python train.py --n_layer=8 --d_model=192 --activation="swiglu" --moe_layers=[1, 2, 3, 4, 5, 6, 7] --balance_bias=true --tie_embeddings=false --grad_clip=2.0 --batch_tokens=[32768, 65536]
Below are experts of layer 3 (counted from 0) of a mixture-of-experts language model. Rows are named router (the router's row for the expert), gate (a neuron's input weights, with its number), up (a neuron's input weights, with its number), down (a neuron's output weights, with its number) and show model dimensions 0-191. Each number is 128 + 32 x the weight over its row's rms, rounded and kept within 0 to 255.
After each expert's rows: a language model's description of what the expert responds to. This comes from a sample of Wikipedia text that the model never trained on.

# expert 5
router [124 135 187 177 128 123 104 130 157 184 118 136 116  66 145 195 153 117 131 110 157 138  68 177  98 155 164 152 111 132 109 133 162 183 140  98  91 115 135 133 111 101 172 114  92 143 115 120 115 104 150 181 130 181 107 123 105 163 142 135 122 146 128  96 109  65 106 172  65 180 137  93  96 101 144 152 155 126  81  91 146 137 146 122 136  99 137 116 178  67  77 150 146 130 171 119 136 126 154 130 127  86 151 147 134 172 164 138 103 126 118 162  96  97 111 193 188  98  65 105 134 157 109 113 120 105  83 110  77 147 153 133  97 149 121 140 145  99 134 207 131 145  80  95 146  92 205 121  96 142 136  57  96 128  86  94  97 122   0 120 128 123 143 121 146 207 101  84 134 128  96 146 124 141 112  87  84 119 141 107 140 159 137 124  85 151 174 100 119  89 165 170]
gate0 [135 113 133 109 124 112 123 102 187 173 124 171 125 151 127 147 126 171 142 123 138 155 114 163 119 186  71 100 150 130  86 106 113 128 106 168 129 132 153  89  99 161 119 140 122  71 107  64 126 118 114 202 142 131 132  68 189 165 123 114 108 114 186 160 117  87  78 177  70 131 225 129 124 183  44 140 122 112 111 105 184 163 138 134 104 166  86 221  86  96  86 135 144 141 137 152 122 111 158  78 176 126 119 145 116  87 148 153 170 183 129 122 116  78 112  54  92 170 124 114 123  97 181 110  87 160 125 110 119 151 119  62 100 145 159 127 145 133 139 169  95 119  84 132 189 154 139 100 135  89 149 122 136 132 119 125 148  98  79 161 135 143 167 135 134 119 145 158  90 203  56 114 128 180 141 104 109 120 121 115 108 116 110 121 127 151 162 115 111 167 101  84]
up0 [ 79 164 140 147 139 155 110  86 100 118 223  67 109 162 149 120 110 192  95 144 111 151 137 108 125 119 146 112 107 115 165 189 176  69 165 107 117 114 115 180 225 120 110 169  92 195 119 176 163 116 181 104 182 141 141 173 152 120 140  98  65  90 138  86  85 143 162 157  80 114 126 139 189 115 122 113  64 134 118 161  71 142  73 150 157  90 133  68 180 151 105 161  97 129 108 109 107 148 110 130 144 171 141 161 182 142 144 119 129 106 132 174 142 147 159 111 117  82 143 181  91 187 119 121 161  87  65 196 145 107 119 128 122 138 178 155 135 117 130 126 120 120 111 111 139 139 133 116 120 105 135 162  77 161 208  99 149 167 186 115  77 139 133 154 163 149 101 125 130 115 114 151 107 160 109 124  90 123 132 119  90 121 176 123 142  91 132 123 139 167 133 145]
down0 [142  85 140 116 131 135 176 131 101 132 146  96 114 136 127 156 113 137 121  70  91 114 132 168 107  89 158 144 149  83 132 157 149 120 144  84 129  97  94 105 114 173 128  58 111 129 168 105 116 126 106 138 146 168 138 140  87 151 114 193 132  99 130  93 106  53 168 110 153 134 130 116 176  36 176 160 150  81 136 151 103 134 144 164 144 109 150  77 136 126  90 108  92 114 103 162 119  74 115 140 128 135 151 103  65 137  86 135  89 119 107 114 161 139 150  99 149 128  82 108  99 188 149 195 156 201 135 157 122 151 120 139 114 147 134 114  95 151  70 113  95 135 110 155 121 169 151 135 168  71 124  95 158 113 198 144 122 189  99  91 157 140 143 111 197 173 177 142 144 122 167 163 109  64 109 135 178 153 164 143  65 144 105 177 165  72 121 189  67 176 127 184]
Description: Sports and election tables. Cells, pipes, line breaks and word pieces inside sports rosters, standings and vote tables, such as Pts, GK, Democrats, Gls.

# expert 54
router [122 104 216 137 103 143 108 154 145 174 116 166 111  86 143 200 125 118 155 136 138 142 130 130 143 186 174 151 122 119  47 176 108 167 112  80  90 154 118 103 101  51 111 109 109 132 121  74 157 137 111 140 116  83 114 117 104 120 164 137  66 105 130 174 138 107  93 103  43 143 180  75 134 156 116 126 144 106 142  69 136  94  94 143 143  83  89 147 119 110 102 192 117 133  95 107 164 103 120 113 146 112 107 116  85 150 123 110  90 118 118 120 114 101 129  84 155 100 105 130 126  96 142 156 117 124 112 111  67 156 151 101 144 132 144 136 240 127 152 152  67 185 132 108 118  91 125  73 112 153 157 103 150 164 128  66 126 164  50 156 120 106 140  87  97 153 107 162 186 128 108  77 149 212 133 126  78 144 165 141 135 133 148 116 104 131 133 102  97 172 159 148]
gate0 [121 149 151  86  83 128 117 119 139 148 155 158  94 110 107 148 174 152 138 134 102 135 177 126 167 113 140  77  63 129 104 141 125 163  77 135 123 102 123 124 113  83 128 107 151 100  97  96 152 152 196 138 126 131 133 219 144 119 149 130  97 107  94 116 115 118  55 131 126 182 157 102 157 159 158 169 195  73  98 139 138 130 181 123 108 195 106  97 121 146 175  93 143 200 159 122  79 132 185 186 139 138 132 122 116 137  85 118  97 143 110 141 120 154 143 105 120 119 113 108 136 136 127 109 143 143 114 117 123 121 126 122 111 146 140  40 197 142 149 134  88 128 155  89 139 116 158 115 184 169 171 111 149 119 109 105 160 189 123 168 137 111 114 169  90 120  87  47 147  78 118  37  80 141 192  95 121 105 189 116 161 147 126 175  63  77 127 151 192 120 140 121]
up0 [164 101 108 188 166 130 133 194  71  89  94 106 127 189 132 147 128 101 133 134 157 125  43  89 103 159  96 146 160 100 138 116 183  93 131 153 118 175 137 156 201 190 107 120 103 141 134 142 147  96 123 124 157 151 131  97 114 146  87 170 132 137 117 162 118 115 142 120 142  96 120 101 108 183 110 135  85 133 101 176 115 140  91 190 174  57  70 144  92 117 123 155 127  52 124 129 110 123  75  72 108 120 153 104 153  95 164 105 148 156 164 106  97 115 120 136 107 178 176 135 115 179 131 164  88  98 132 159  96 173  77 125 144 121  74 177  99  94  94 163 155 146 127 147 106 123 153 140 131 101 143 105 141 173 149 144 142 114 111  93 148 147 138  93 116 106 145 134 133 135 121 219 128 118 108 126  80 187  78 159 123 118 106  56 195 197 135  60 130 118 100 113]
down0 [111 174 144 132 103 155 155 135 162 180 147 141  89  88 129 155 158 147 158 127 117  54 127 183 149 146 169 134 143 194  72 191 128  80 119 133 157 117 128 179 156 120 147 100 130 162 154 130 128 110  72  59  92 133 147  73  80  85  89 106 121 163 130 167 159 136 157 104 140 135  98 126 113 119 162 121 127 146 154  95  69  91 136 129 165 148 155 113 184 121 136 139 115 122 155 149 113  99 189 130 129 125 132 147 128 162 175 115 102 133  92 137  85  88 128 155 149 131 113  85 112  93 144 145 146 108 195 177 161 159 172 145 101 130 106 160 151 141 107 205 145 101  89 111 124 104  83 115 209 142 121  29 204 127 138 156 123 101 109  70 128 103 137  85 107 187 129 127 161 155 122  86 183 135 120  93 113  78 128 143 125 108 140  96 178 158 120  78 163 141 144 210]
Description: Prepositions before quantities. Prepositions and articles preceding a number, date or noun phrase, e.g. "up to 41.7", "as of 6 May", "a total of", "in 1879".

# expert 4
router [118 102 179 147  74 154 119 163 165 192 116 113 118 119 125 181 128 158 132 159 150 149 148  92 125 155 139 116 130 100 126 185 137 187 124 166 134 161 146 118  59  93 106  89 129 114 116 125 170 155 129 133 119 154 132 154 122 151  95 124 126 114 132 139 141 159  47 135  61 164 182 116 135 162 201 114 146  76 104  91 128 130 141 128 176  96  91 134 160 108  83 151 185  95 142 107 139 109 150 138 144 144 118  75 118 173  99 151 127  75 137 167 111  55 121 114 122  89 113 149 127 120 128  48  65 132 117 128 139 127 147 188 127 128 157 129 177  88  23 173 117 119  47 102 135 131 116 134  75 155 152 128 158 185 112 115 119 146  21 148 146 130 153 116 124 164 113  58 195 118  93 109 101 122 143 118 100 127  90 109 131 138 151 106  77 164 141 136 105 113 149 100]
gate5 [ 99 109 168 151 127 141 107 138 139 130  82 148 132 122 143 135 141 144 122 160 237 140 129 113 131 125 102 143  98 130 106  92 184 135 115 159 108 115 125  58 130 121  35 131 121 134 125 147 209 176 122 150 104 106 141 120  95  88 116 146 106 119 110 111 129 120 155 172 182 105 137 143 121  75 160  78 104 123 140 160  91  98  67 101 126 136 180 150 143 105 156 121  81 129 162 192 125 172 110 158 109  23 191 206 148 144  99  78 138 188 102 133 158 103  84 155  94 161 118  93 134 139  63  76 156 100 139 143 138 200 159 130 127 119 120  90 159 108 133 112  94 154 142 164 101 132 144 111 129 156 122 128 136 110 116 122 100 167 120  99 171 102  75 126 115 148 167 147 110 137 118 152 160 148 145 145  98 131 132 170 150 110  66  68 103  49 138 163 109 164  62 116]
up5 [125 126 122 130 161 173  93  91 109  41 105 177 124 214 121 125 118 121 155 105 122 144 126 123 118 107 150 181 167  82 116 130 100  84 127 170  97  53  95 173 179 169 152 113 122 171 114 101 101  65  98 129 162 138 159  70 118 171 173  98 100 121 104 132 121 122 129 104  94 125  71 145 158 149 111 135 115 104 202 168 107 171 162 107 156 137 119  96 118 123 110 107 136 154 145 112  81  68 197 199 140 106  77 144 117 145 155 148 148  90 149 144 121 124 186 131 160 145 169 104 112 127 183 171 145 158 125 134  85  77 139 131  68 129 126 147  95 163 150 122 124 158 163 125 159  80 146 130 113 123 139 195 140 165 132  94  88 115 173 132 129  81 151 114  94 155 105 186 187 108 121  88 113 161  92 106  80  88 181  98  96 153 189 113 102 160 108 101 101 136 155 161]
down5 [ 89 104 147 137 112 168  79 130 132 139 131 206 120 160 106 145 148 142 161 135 183 113  96 142 104  94  90 160 191  70 107 141 166 137 167 194 142  65  77 135 216 134 172 126 124 148 159  94 136  94 191 100 107 103 131 147  80 110 137 155  99  97 105 148 154 116 138 135 133  94  53  90 135 144 207 116 150  70 150 157  81 134  88 107 105 195 124 125 137 128 153  54 144 113  86 137 123 113 114 201 150 136 126 114 135 108 179 136 108 117 103 173 129 104 100 102 123  70 191 114 115 138 180 124 147 100 136 137 105 136 134 136  79 187 132 172 156 163 137 161 105 119 130 133  91 100 128 142 152 143 148  67 152 174 112 175 137 122 183 146 163 107 140 158 126 185  84 115 140 123 131 206 128 125 127 124 175 131 126 132 120 105 155 149  59 126 199 161 126 146 130 114]
Description: Commas after place names. Commas and similar separators after place or personal names, especially city–state pairs like San Antonio, Texas; Annapolis, Maryland.

# expert 28
router [ 81 119 163 155  62 136 120 185 139 205  95 177 137 129 141 140 102 138 169 128 105 140 134 140 140 148 203 120 144 107 144 134 142 187  96 131 136 173 181 142  88 126 131  94 124 130  82  94 121 166 114 141  97 133 146 139 165 130 214 123  84  81 131  96 116 115  83 111  87 135 174  92 136 127 163 100 170  91  84  89 125 155 108 123 114 146  86 101 121  94  99 153 223 231 157  53 113 114  94 126 178  83 111  97 181 157 151 139 112 111 134 108 116 117 112 137 144  92 100 166 108 144 119  77  88 126  95 128 112 110 159  87 148 146 185 154 208 101 104 191  92 143 124 145 141  87 155 152  85 164 158 147 110 132  93  97 141 180  99 156 126  94 124 109 129 174 119 124 142  78  46  98 138 160 137 122  84 117  98 131 116 139 115  85 133 138 134 136 111 156 146 119]
gate0 [115 154 123 130 103 124 186 181 213 162  80 182 173 124  98 140 111 125 104 130 115 211 116 145 165 130 180 139 101 129 152 117  84 150 108 162 145 136  94 140  64 159 134 109  59 132 107 121 127 188 162 149 147 100 179 126 102  97 134  89 131 125 153 109 116 135 157  94 142  68 105 132 150 109 149 176  81 154 176 140 168 136 144  62 126 131 124 133 133 123 133 171 125 150 160  76 108  93 124 128 139  91 117 127 145 196 102 121 102 121 116 156  75 168  91 147 124 101 161 108 124 111 117 140 127  69 101 150 140  99 120 111 157 107 197  90 148 170 125 151 107 187  80 144 100 110  99 144 107 130  91 104 127 108 100  61  84 147 116 185 123  34  95  85 156 165  84 129 189  60  99 121 158 112 156 143 111 193 170  86 121 115 133 113 122 133 109 173 162  72 123 114]
up0 [117 125 100  96 161 129 166 181 224 172 141 135  91 143 121 144  91 135 162 139 150 185 170 144 160 133  80 144  87  91 152 164  94 147 118 123 128 132 150  53  85 145 134 128 102 129 105 135  92 136 162 163 147 137 103 149 178 134 149 101 107 149 186 126 102 105 188 121 103 159 138 188 123 152 159 123  96  80 167 151 113 154 100 133 142 109  85 125  76 113 150 124 124 128 113 153  87 108 119 130 121  99 122 141 115 164  60 146  96 139 122 164 120 201 132 141 127 103  58 126 124 119  81 104 117  73  75 117  91 128 195 134 201  94 139  77 183 135  91  90 150 186 131 128  82 130 206 117 117 138 104 177 166 120 158 178 103  74 161 182 178  87 147 117 186 139 108 128  91  81 130 111 167 100 119 122 164 153 109 116 110 113 170 133 152 196 123 175 141 118 144 133]
down0 [ 94 110 146 119 114 161 124  81 170 152 144 115 125 128  85 109 203 138  84 154  86 186 151  97 185  57 197 119 112 139 131 108 126 134 123 150  68 122 155 138  99 153 100  53 173 136  92 162 156 133 129 160 123 108 154 205 103 140 141 147  99 108 129 108 162 128 124 180 118 142 127 178 191 166 136 123 142  88 132  94 192 143 118 126 162 139 153 188 165 168 175 128 139  97 131 121 139 176  78 122 120  83 115 151 172 105 111 132 142 174 151  99 133  92 127  95 127 139 156 118  89  73 163 128 139 106 125  91 140 127 142 100 148 110 150 117 197  88 195 123 136 152 146 100 138 168 184 108 109 156 187  72 122 249 120  74 120 106 121 151 146 198  65 101 125  78  73 137 121 107  94 109 139 129 150 125 136 161 154 111 153 129 154 114 131 123 134 112 156 173 115 125]
Description: Abstract nouns after determiners. Abstract nouns after a, the or his, often before of or in, such as role, statement, resolution, information, work, evidence.

# expert 0
router [114  95 156 132  83 142 135 149 142 137 111 105 131 138 161 200  73 178 113 107 187 143 124  95 127 115 185 155 159 102 123 178 155 159 127 119 108 153 165 131  96  60  99 100 111  95 112 105 130 150 117 151 113 132 172 125 140 133 104 139  94 131 135  97 186  77 132 148  91 157 165 115  84  81 133 138 111 146  70  91 175 139 112 134 132  85  82 123 130 120  99 100 181 171 151  88  81 108 121  91 150 111 132 151 113 102 175 134  73  69 141 155  99  82 112 136 128 112 146 173 141 150 147  95 103 128  81 137  89 167 147 105 197 132 162 121 168 190 105 187 100 199 101 106 123  89 114 117 163 122  90 124  90 151  78  78 135 124  45 191  94 107 145  90 127 188 119 177 137 129  57 106 189 122 101  72  91 104 100 143 141 128 121 170  58 128 129 117 128 159 150 123]
gate0 [104  99 122 111 100 130 158 125 117 109  87  84 188 105 155 167 145 103 139 142  91 140 131 132 141  98  96 145  91  98  66 123 175  89 116  86 119 161 189 159  86 111 158 136  51  74 177  66  62 135 130 109 107 112  85 115 144 177  80 119 145 164 120 144 124  53 162 161 124 180 161  66 101 111 101 139 153 162 129 105  65 150 108 166 139 100  92 138 103 116 144  86 129 116 133 130 150  91  92 108  73 124 128 138 132  95 165 128 163 131 111 118  87  98  63 118 115 127 142  78  71 150 137 123 107 122 118 147 160 125 183 147  97 153 185 127 102 118 107 115 133 120 216 173 149  72 156 126 144 164 127 103 151 110 116 118 126  74  86 140  92 158  94 150  91 131 147 124 124 138 143 100 169 120 123 110 154 133 137 104 127  92  73  29 121 120  86  42 141  79  90 120]
up0 [119 161 123 147 156 118 108 229 129 167 142 178 140 129  99 165 166 112 111 178 138 104 101 184  89 117  95 150 167 178 156  91  98 126  97 146 140  98  88  91 177 165 113 164 151 132 125 180 139 102 169 136 149  97 129 100 131 139  86 177 139 132 133 139 167 162 139  70 154 151 104 161 119 176 124 165 122 132 116  99 140 110 100  98 111 115 155 141 109 116 147 164 103 119  97 141 103 135 171 146 132 144  96  62 133 113  74 112  88 134  92  74  97 157 117 166 165 104 154 116 139 184 122  83 148 120 136 125  88 132  94 192 112 110  61 125 148 181 157 105 111 114  80 108 192  86  83  49 128 142 141 105 119  22 135 121  60 101  96 137 126 127 126  78 166 120 176 121 114  53 104 174 137  81 153 114 129 135  55 142 148 161 138 171  96 125 157 141 111 136 126 169]
down0 [131 185  87 128 139 141 173 112 110 119 113 159 133  82 182 148 179 156 132 161 139 137 157 151 161 149 176 127  75 132  88 176 133  57 110 125 120 213 148 141 150 150  92 210  92 124  91 131 127 156 130 159 165 155 190 134 113 124 108 146  91 115 144 149 152 180 117 172 175 138 100 147 127 124 121 102 108 126 116 186 121  93  78 173 116 137 107 145 162 101 130  94  64 148 165 112 142 168 133 128  95 139 124 131  98 187 151 108 139  91  63 150 109 149 108 169 147 131 107  99 145 162 110 126 172  98 144  90 165 145 142 129 206  66 129 107 144 133 145 139 116 166  65 116 119 146 174  94  92 161 114 132 115 106  42 145 170 176 120 151 156 109 219 137  95 175  91 128 122 194  87 169 175  79 123 176  93 101 113 133 107 113 183 100 153 123 154 132 138 113 124 120]
Description: Clause and list separators. Commas, "and", "or", semicolons and table pipes separating clauses or list items, e.g. "wrote that, in spite", "(Vl), viola".

# expert 21
router [ 38 174 145 162 117  91 121 109 151 185 135 138 168 126 108 205 115 195 161 134 124 148 126 138 160 144 157 183 165  73  61 177 122 173  88 124  88 125 147 143  85  87 129 129 133 164  66  88 127 148 137 156 154 122 135 109 124 134 129 158  65 125 150 131 108 141  74 179  61 127 130 116  93 167 186 116 122 136 142  99 129 105  95 178 119 127  85 144 130 111  94 179 148 163 114  91 129  80 162 115 131 136 123 127  65 143  96  94 130  87  87 187  51 130  68 138 141 108 111 108 119 134 117  99  73 126  96 156 125 137 153 124 162 138 108 158 188  89  81 184 101 136 116  91  70 151 194  86  98 182 121 132 158 128 125 102  87 148  57 138 151 111 175 144 105 192 113 102 138 110 109 113 163 158 145 111 110 129 131 128 127 155 156 141 103 114 154  95  77 138 128 111]
gate2 [177 174 131  83  99 104 102 123 151 156  98 177 135  86 162 126 163 116 127 121 144  87  88 163 135 190 184 136 148 184 144 130 114 104 159 141 127 158 143 152  57 107 192  97 123  93 100  93 188 133 100 212 161 136 121 127 109 127 109 136 178 109 102 149  53  85 145 117 160  97 120 154 128 212 118  96 175 127  99 150 148 108  89 132 166 150 167  80 113 129 130 154  84 168 172  86 158 187 132 176 112 152  93  56 191 119 127 143 118 111 100 146  89 106 163 150 117 128 106 122 146 137 142 111 155 180 127 150  84 108 149 122 182 126 113 139 153 132 153  90 120 148 145 127  84 107 135  88 148  73 196 115  57 139 125 152 106 167  80 111 106 133  91 160  80 175 131  90 136 100 110 178 160 151 103 137 137  87 149 112 124 109 136 112 169 125 118 136  50  78 119 144]
up2 [116  95 111 141 116 125 149 128 115 106 133 152 166 156 128 126  69 128 163  59 127 144 130 102  82 128 108 161 134  89 121 141 128 157 111 110 153 111 105 113 166 198 133 159 110 130 137 174 110 101 109 101  75 161  87 183 134 173 150 112  92 123 185 118 146 173 139 121 206 118 175  69 119  33  97 101 136 132 194 126 139 105 165 101  94 124 147 120 118 126  65 126 146  96  93 128  94 118 180 128 109 129 135 167 100 142 100 142 190 115 152 121 189 141 147  94 142 138 156 150  87 152 107 162 114  84 121 128 144  71 107 111  75 172 114  96  87 108 101 126 132 165 135 139 172 133  80 159 148 181  90 140 163 120  99 107 129 137 140 150 150 192 120 140 204  97 170 148 146  63 160  70 114 140  87 144 125 199  89 111 106  99 100 129  96 180 157 152 177 218 127 133]
down2 [131 171 159 139 129 133 103  86 118  41 157 140 116 115 107 139 134 156  97 103 114 120 139  43 138 115 106 109 120  58  73 228 122 141 144 136  62 107 184 110 139 164 123 155 152 159 138 105  93 106  94 122 119  92  86 107 143 140 158 125 176 130 149 161 160 119 144 131  95 159 179 164  87 112  66 149 108 173 143 130 142 117 183  79 140  41  89 151 110 139 121 130 185 130 112 197 122 182 129 152 143 150 184 144 122  95 155 140 137 130 150 160 183 156  32 136 128 180 113 112 148 115  93 170 110 115 189 141 126 120 135 163 171  73 122  99 188 120  99 137 120 110  68 166 120 160 160  51 106 126 112 161 106 152 103 123 101 105 107 141 121 162 130 177  88 157  97 117 144 125 149 130 131 150 125 112 111 136  99 107 116 174 155 130  70 166 152 108 154 118 147 167]
Description: Years in life events. Middle digits of years following died, married, born or date-of-birth labels in biographies, such as died in 1763, Opened 1959.

# expert 46
router [ 83 118 121  97 121 143  98 175 118 123 173 140  94 120 149 162  87 146 187 124 153 190 146 121 154 143  78 148 104 128  84 141 158 160 151 138 106 187 194 132 130  62 152 125 115 135  66 106 152 165  95 129  68  93 111 122  89 160 173 152  79 116 127 123 159 116  90 132  84 138 135 125 137 136 136 119 127 146 118  62 158 155 117 181 122 145 107 143  96 153 127 109 163 180 126  59 152  75 132 111 162 143 128 119 134 198 123 136  60 139 111 190 101 106  94 139 146 130 101 144 120 147 100  98  97 124 149 130  92 133 164 113 174 120 153 100 208 129  72 189  95 195 108 161 158 185 124  71 125 157 119 105 122 160  88  22  75 118 124 130 141  87 181 110 153 158 138 126 139 151  89 125 173 135 104 104 117 113 125 139 104 100 130 100  74 158 178 108  82  96 169 106]
gate0 [ 93 145 138 118 140  53 125 156 116 102 129 156 169 128 146 149 178 192 142 108 113 141 117 152 129 169 117 213 158 158 135 101 158  88 126 122 136 103 164 141 149 184 104 127 159 113 113 121 162  85 142  89 122 127 123 107 114  79 154 223  96  99  98 148 110  81 179 103 146 164  99 126  87 109 165  91 143 141 162 188  98 140 111 160 136 138 154 199 157 123 186 143  68  82 122  99 162 107 130 127  97 142 122 175 166 117  82  95 117 160  66 158  95  68 149 128 186 114 125  71 112 112  84 143  71  87  93 172 148 115 128 117 133 155  98 171 126 115 108 134  63 118 126 179 130 105 121 124 114 188 150 147 162  83 107 127 141  52 110 112 121 148  97  73 139 151 137 132  87 123  95  97 131 181 119 188 114 152 173  99 152 144  66 148 104 132 170 165  84 115 149 117]
up0 [160 184  95 140 152 135 130 128 155  88 155 156 135 116  49 148 128 111  68 134 174 153 205 131 111 112 186 107 153 106 110 154 169 115 138 109 146 103  73 212  90  77 138 178  58  50 109  90  97 123 151 112 137 132  68 131 165 149 165  63 132 149 151  94 143 138  88  98 123  93 130 214 146  97 108 120 146  92 106 159 161  88 120 126 152 119 125  38 107 132  68 101 162 191 119 139 111 137 148  89  96 175 117  86 132 101 177 124 161 134 130 156 124 140 117 151 129  88 114 157  81 119 116 143 107 173 109 122 163 130  93 168 127 152 120 132 124 133 235 105 147 141 124  89  72 136 122 137 145 138 112 114  94 134 167 174 105 113 163 111 145 115  87 124 101 108 117 120 136 122 183 166 159 137 124 118 153 106 123 103 114  95 124 149 156  95 126  86 164 165 188 157]
down0 [177 118 103 135 108 139 103 157 169 173 114 122 106 155  81 114 148 143 197 119 118 145 189 190 122 103 129 172 111 113 109  97 164 150 123 158 149 145 122 161  99 140  54  95 152 118 129 161 170 173 142 152 148 114  89 164 141  83 113 118 121 104 107 147 131 157 154 113  96 135 172 165 150 132  90 113 126 121 117 106 121 170  52 205 109  42 144 123 116 130  73  76 122 137 127 105 118  68 160 110 103 115  91 137 148  88 158 157  95 143 118  87 147 133 117 143 141 112 118 135 120  84  77  89 125 163  68 135 105  89  84 145 115  69 121 102 207 171 149 112 130 149 122 182 141 177 121  88 103 159 150 105 156 150 141  61  88 208  79  81 215 158 170 156 152 146 164 136 182 184 184 124 142 127 134 150 144 139 125 154 139  90 126 107  93  99 149 122 144 155 124 115]
Description: Plural and word endings. Final word pieces, mostly plural endings like s, es, ions, ers, completing split words such as schemes, comparisons, refrain.

# expert 9
router [ 90 126 230 165 128 130 129 152 112 182 131 114 105  71 135 148 113 170 209 106 148 167 110 108 115 135 195 160 119 114  87 138 156 196 100 102  98 128 126 102 113 105  87 102 142 144 113  85 143 184  84 137 108 139 134 132 124 123 130 151  99 112 129 114 152 142  67 169  78 159 119 117  82  96 129  74  95  93 136 118 138 145 110 152 134 127 114 154 124  95  96 106 201 132 142  97 105  98 147 179 168 110 133 137 134 161 132 100  85  80 141 173  97 108 119 149 147  78 115 135 147 129 133  73  88 142  94 148  72 116 159  99 169 133 170 133 223 115  81 169  96 178 128 133 119 149 164 126 107 163 129 138 152 173  65 130 129 152  73 192 130  95 141 132 145 241 136 129 123  81 100  89 158 135  97 110 118 113 129 157  97 121 161  92  97 145 154 102  58 116 167 117]
gate2 [136 120 150 119 146 165 113 145  97 154 127 121 200 109 161  80 143 111 123 120 161 167 176 158 157  89 109  58  67 124 111 119  50 160 137 106 120 134 119 123  89 147  56 144 141 109 160 116 159 150  71 110 112 153 187  79 151  78 110 171 130 118 140 118  94 108 127 122 173 109 198 183  90 100  98 105 115 139 131  68 134  95 138  85 116 154 171 140 127 121 120 213  96 127 102 153 107 150 159 137 144 159 121  98 143 100 149  56 115 116 159 137 122 150  72 162 139 103 179 138 136  88  70 107 111  96 122 126  90 125 145 102 130  99 132 151 118  98 137 154 125  58  97  79  94 147 115  98 130 145 145 131 129  88  73 145  73  83  89 137  84 139 155 119 126 138 186  97 163  80 116 107 145 126  76  86 156 136  97 147 150 116  96 113 137 147 171  67 209  83  55 122]
up2 [106 174  94 112  94 156 126 119 144  97 110 131 141 116  83 196  83  84 119 186 121 112  90 115 112 179 171 171 185 132 108 122 135 169 116 109 147 128 112 135 142 122 228 150  97 137 111 146 176 104 111 149 110 161  57 115 112 224 117 101 159 155 120 154 107 115 105  93 124 188 128  98 129 106 148 124 139 125 118 122  96 173 149 176 136  45  71 160 121 144  84  66 158 146 102 119 197 126  89  96  59 151 205 125 115 213 144 152 201 136 145 150 117 157 146 143  67 156 124 118 107 105 118 194 150 126 120 126 123 129 139 188 159 112 102 148  88 149 103  35 161 171 100 144  84 134 135 120  88 159 115 104 125 124 118 139 127 128 130 143 162 154 130 127 131 152 111 124 123  90 118 192 131 124 147 151 145 120 136 104 145  87 105 185 100 113 118 157 103 120 133 132]
down2 [121 137 105 131 115 110 142 132  98 136 136 111 121 178 131 134 127 224  29 112 127 133 120 128 125 181  61 174 148  85  81 196 120  67 146 154 160 114 143 159 198 149 127 147 171 159  72 128 141 131 162  90  70 172  91 128 141 160 161  98 127 152 112 103 154 120 110 129 158 120 129  87 115 180 131 174 166 131 138 209 109 123 122 109 180 148 152 123 134 141  80 133 162  96 109 131 178 133  71  94 125 131 134 106 184 127 106 154 172 126 111 174 114 104 132 124 108  91 160 107  26 196 155  98  45  77 178 104 129 155 147 146 136  58 130 157 126 152  71 114 111  99 117 120 155 111 142 169 158  86 108 127 162  96 138 128 106 128  87 139 127 129 113 158 137 135 151 151 158 115 101 115 160 138 157 127  60  94 121 180 114  93 165 116 111 101 155  89 145 120 140 132]
Description: Table cell separators. Pipe separators in Markdown tables, mostly after numbers in sports statistics and results rows, plus semicolon-attached dashes and percentages.

# expert 8
router [129  99 171  87 114 146 132 191 137 173 136  79  43 120 146 154 135 158 151 109 172 132 121 106  99 185 173 156 155  98 150 163 171 138 103 105 136 159 152 134 112  87 152 163 103 123  98 120 135 186  90 131 107 187 113 132 107 144 180 127  62 134 163 111 112 107 119  96  84 154 146 131 108 166 138 125 150  70 100 123 138 101 108 156 152 143 112 151 166  28 109 194 144 131 126 104 158 126 123 154 131 153 163 126 111 129 101 115 117 121 154 150 102  88 133 123 139 113  65 170 137 137  74 106  66 153  53 129 103 129 126 154 163 125 118 168 139 116 111 148  72 179 104  94 155  96 156  98  70 109 107 140 108 137 119 112 101 132  77 154 138 108 171 128 105 230 119 109 175 160  67 100 110 168 171 102 122 141 104  88 112  99 182 135  78 115 114  60 111 154 200 160]
gate0 [ 62  82 182 153  78 175  83 110  81 114  96  80 118 116  97 146 165 145 116 169 142 135 105  41 141 170 146  64 130 147 107 153 131 101 126  91  88 143 132 102 134  87 106  75 136 151 112 104 134 136  70  95 131 175 155 139 146 130 124 126  78 142 138 148  97 163 109 135 139  73 198 129  92 124 138  88 185 156 115 111 195 134 150 149 124 102 120  87 124 164 160 130 125 118 136 138  85 177 103  98 110 107 108 161 109 142 132 143 106  68 206 151 138 127 104 142 198 107 109 125 141 124 140  91 141  88 113  98  96 180 144 187 187 181 176 116 124  82 153 118 124 150  81  99 108  53 147 172 165 138 104 113 146 108 141 161 130 113  81 102 112 173 104 126 128 161 109 131 161 122  40 104 104 128 179  53 116 107 143 156  82 142 137  94 137 104 134 102 113 186 139 117]
up0 [162 119 163  74  68  76 109 128 174 138 143 107  85 162 136  95 132  78  84 164 201 126 141 177 137  82  88 173 162 134 130 125 159 121 165  92 133 148 133  99 135 123 187 141  79  87  99 102 153 139 114 137 103  67 124 188 145 142 119 171 131 104  66 136 130  54 111 109 131 139  65 114 126 136 141 163 143 157  63 152  67 195  98 163 186 116 160 107  89 168 155  73 138 194 120 148 120  97 161 120 126 102 165 159 152 159  99 120 143 144 115 137 130 131 185  96  96 162  91 176 165 120 152 205 157 135 146 127  88 180 144 132 139 116 107  73  94 121 133 159 202 116 172 138 114 200 159 108 135 106 121 138  89 157 124 134  94 116 152 108 144 104 162 155 112 113 130 149 105 153  89 147 159 159 106 140  83  73  85 157 101 118 145 163 116  93 106 143 121 111  81 141]
down0 [124  93 101  71 153  92 131 132  72 136 142 144 121 137 139 165  87 129 126 161 136 143 196 136 130 137 160 143 153 150  85 110 132 166 106  99 134 101 122 148 110  83 168 135 148 100  54 152 113  88 135 150 168 165 148 125  21 162 151  92  93 138 103  65 108 127 117 130 118 147 163 156 130 122 149 102 138 152  99 169 166  86  74 132 184 113 101 149  65 117 135 212 181 138  99 156 138 107 135 112 135 179 129 129  65 134 125 114 101 125 112  81 113  97 139  89 102 134 118 123 196 155  89 136 180  87 123 157 139 128 136 104 157 171 165 138 137  90 116 219 149 157 142 111 133 148 128 132 156 143 199 127 166  93 128 131  86 234  87 131  72 153 158 108 129 152 130  83 116 143 123 124 102 117 124 199 165 126 207 170 115 160 133 159 128 139 155 147 117  95 156 150]
Description: Clause-boundary commas, time nouns. Commas after introductory time phrases like "In 1936,", time nouns such as year, season, ago, and stray mid-word pieces like n.